Weights of a small mixture-of-experts language model, trained from scratch on English Wikipedia.
Size: 12 layers, 225M parameters.
Experts: 16 experts in each of 11 layers, 2 picks a token, a softmax router.
Training: a variant of Muon for the experts, 554M tokens, 8454 steps.
Below are experts of layer 5 (counted from 0) of a mixture-of-experts language model. Rows are named router (the router's row for the expert), gate (a neuron's input weights, with its number), up (a neuron's input weights, with its number) and show model dimensions 0-127. Each number is 128 + 32 x the weight over its row's rms, rounded and kept within 0 to 255.
Before each expert's rows: "mostly gets" lists some tokens that are sent to it at least half of the time. This comes from a sample of Wikipedia text that the model never trained on.

# expert 15
mostly gets: " on", " from", " in", " In", " to", "In"
router [ 95 135 128 140 132  76 105 142 137 135 150 108  71 120 139 155 114 150  64 138 129 117 140 132 201  73 120 135 159 166 128 198 156 107 143 144 132 103 126 128 167 169  94  45 112 119 119 167 120 107 157 156 129  42 142 133 117 102 171 106 149 134 102 169 109 120 146 118 136 143 114 134 108  85  73 162 160 126 121 124  76 138 114  60 108 148 118 109 162 144  86 179  88 164 186 141 137 134 107  92 145 138 114 169 136 142 152 124  85 146 160 161 166 153  81 117  98 143 177 145 124  59 116 121  72 106 107 159]
gate0 [ 81 113 212 117 149 119  78 185 177 227 110 127  99 120 137 118 117  52 110 150 172 116  84 108 106 100 180 144 102  79 139 207 186 160 149  96 114 116  94 168 153 142 123 177 146 111 149 165 126 151 158 173  91 127 101  85 143 149  67  89 126 148 143 128 128  54 167 147 141 117 118 102 107 116 134 114  37  82 114 112  74 128 169 114 102 205 160 142  64 108 180  85  81  54 150 186 113 144 138 124  97  72 186 124  88 122 125 105 124 105 139 109 147 167 102 152 175 123 173  72 180 118 102 140 139 111 152 140]
up0 [ 48  66 117  97 185 124 125 104 120 146 130 143 165  82 168 151 126 127 117 103 148 172 138 189 161  70 171 182  86 179 129 125 123 140  78 100 119  90 129 142 146 180 117 106 153  98 128  99 152 141 151 131 143  99  92  94 135  96 171 139 137 102 136 126 141 107  96 178 218 117  76 179 146 147 132 110  99 134 114 167 121 108 142 100 119 103 138 160 103 101 130 126 138  75 155 163 115 119  96  97 114 115 201  84  81  89 163 118 122 165 170 154  94  98 125 142 107 135 135 113 148 105 136 103 175 129 129 133]

# expert 8
mostly gets: " States", " century", " football", " million", "500", "000"
router [205 167  40 117  69 113  51  77 133 100 137 122 173 112  71 159 157 117 124 165 112  88 104 127 118 189 128 107  64 100 189 113  46 177 134  99 148 106 107 139 169 134  99 179 174 141 111  53 121 160  99 105 112 151  89 124 124 115 112  95  98 156  65  90  91  41 116 108 136 145 135 170 143 162 136 110 107  93 126 162 133 174 140 174 184 128 140 122  69 107  89 104 149 165 117 151 135 162 133 152 103  99 159 128  97 125  95 119 105  78 105 102 116 140  90 118  79 194  78 132 148 180 151 147 129  91 157 123]
gate0 [146 157 110  64 127 150  52  87 126 144 123 159  67 139 133 145 180  91 162  98  73  70 146 120 110  94 134 177 211 173 126 148 153 164 123 142 161  77  56  79 174 144 116 151 136 148  96 133  97 159 165 128 123 109 144 183 201  68 126 163 140  33 158 116 146 112 147 172 147 164 208 119 175 134 118  98 125 161  86 120 141  90 133 122  97 132 162  95 139 150 138 153 195  78  85 192 144 101 128 154 166  70 177 127 161  73 145 161 141 175 138 115 137 100 133 142 171 194  99 150 119 139  95 158  79 179 156 117]
up0 [136 140 162  97 185 134 142 195 138 131 144 145  95 124 182 119 117  70 110 112  80 156 124 152  92  94 208 137 156 142 116 165  89 148 133 131 131  96 139 151 134  94  94 122 121  67 117 143 123 143 170 200 125  97 159 123  52 144 173 162 127 114 100 109 132  82 113 123  68  67 130 156 131  93 138 109 110 144 168 153 110  68 185 122 127  97 140 137 139 148  75 147 179 105 135 188 108 139 165 130 155  78 124 121 122 107 155 100 117  78 121 162 144 112 117 121  67 132 155 135 128 121 104 147 139 122 118  85]

# expert 12
mostly gets: " life", "ations", "ation", " system", " members", " people"
router [205 124  96 126  95 106 141 100 101 104 154 162 135 119 140 166 151 148 119  57 133 127  78 131 125 116  97 128 147 167  93 161 106 174  91  86 154 126 162 124 142 177 130 196 188 145 153 115 106  86 132 144 140 217 161 132 131 113  60 162 152 150 146 146 131  74 139  89 173 127 122  72 150 182 181 167 102  96 140 128 173 113 156 128 168 121 108 142 140  96 105 128 143  85 113  78 152  98 184 173 133 123 125 152 110 143 126 160 127 149  85 121  97 113  94 137 155  91 218  96  58 176 102 104 162 123 125 107]
gate0 [118 151 137 147  97 143 162 133  98 159 127 105 150 229 127 171  79  87 118 128 156  99 105  87 170 139 175 101  81 128 125 133  75 155 172  75 110 125 119 113 173 100 164  96 104 191 120 178  81 168 105 125 114  69  97 127 113 123 192  97 108 130 127 105 110 111 151 103 179  94 177 147 105  98 102 110 111 146 113  67  69 140  96 160 175 112 166 153 171 101 106 135 152 137 165 192  62 115 125 119  92 134 156 137 108  78  90 128 116 152 122 138  90 134 143 129 141 130 129 137 115 130 134 170 164 111 160 109]
up0 [172 166 103 159  90 128  95 151  87 101 162 149 173  88 120 131 159 173 120 116 119 130 131 113 161 168 129 109 121 127 132 187 112  84 190  90 137 140 129 126  90 160 165 162 112 145 131  87  75 179 132 132 138  87  62 151 138 114 159 149 129 136 117  95 200 147 122 209 109 156  79 130 173 162 193  75 119 101 129 134 121 118 121 164 108 127  85  80  97 126 139  93 113 110 168 126 124 136 158 128 129 119 181 117  76 196 129 119 132 112 122 130 177 140 108  76  80  71  93 140 167 172 101 136 143 171 167 129]

# expert 4
mostly gets: " not", " been", " have", " has", " became", " had"
router [105 154 149  97 145  95 115 130 122 153 112 177  74 114 106 167 133 166 172 112 102 188  94 104 124  99  99 161 118 171 120 159 176 150  68 153 123 130 140  68 125 201  94 126 137 126 213 204 147 152 103 160 115  92 175 207 157 155 136 131 111 130 129 100  88 114 151  90 179 167 125 137 140  45 102 155 214 132 115 145 183  84 163 125  86 163 167 121 159 165 135 116 118 105 151 118 148 164 159 146 105 184  92 208 120 133 174  78 151 176  90  99 139  91 138 184 103 188 178 144 101 168 126 137 107 115 176 167]
gate0 [ 90 109  86 167 132 136 116 141  80 161  76  53 187 108  62 110 144 109 110 137  78 117  97 141 131 118 104 161 127 127 178 158 146 183 175  75 149 164  82 203 108 155  59 125 158 165 149 149 148 160 145 121  87  97 124 123  81 152 161 124 126 147 108 131 140  77 165 179 143  33 126 139 137 121 134 113 153 127 126 138 150 138 127 109  81 158 123 122  78 154 116 166 161 155  89 207 113 114  87 148 133 120  95 145 113 176 176 114 168  96 116 179 145 120 161 144 114 137 112 157 124 176 168 155 138 136 134 127]
up0 [158 145 157 105 174 151 177  94 157 126  49 138 158 118 174 135 133 123 124 142  70 101 217 112 113 119  61  81 130 119 148 143  88 195 106 120 216 100 106 229 165 113  71 122 150  53  95 141 142 140 135 105 127 143 150 137 106 128  94  97 119 141 106 107 166  78 142 120 170 129 109 199 140 127 168 125 122 152 132 136 128 111  88 123 224 248 147  84 160 124 149  89 163  84 166 149 116  79  51 150 129 131 111 112 120 140 157 113 156 103 140 130  78  79 107 135 126 134 114 111  63 134 134 150 147 117 113  59]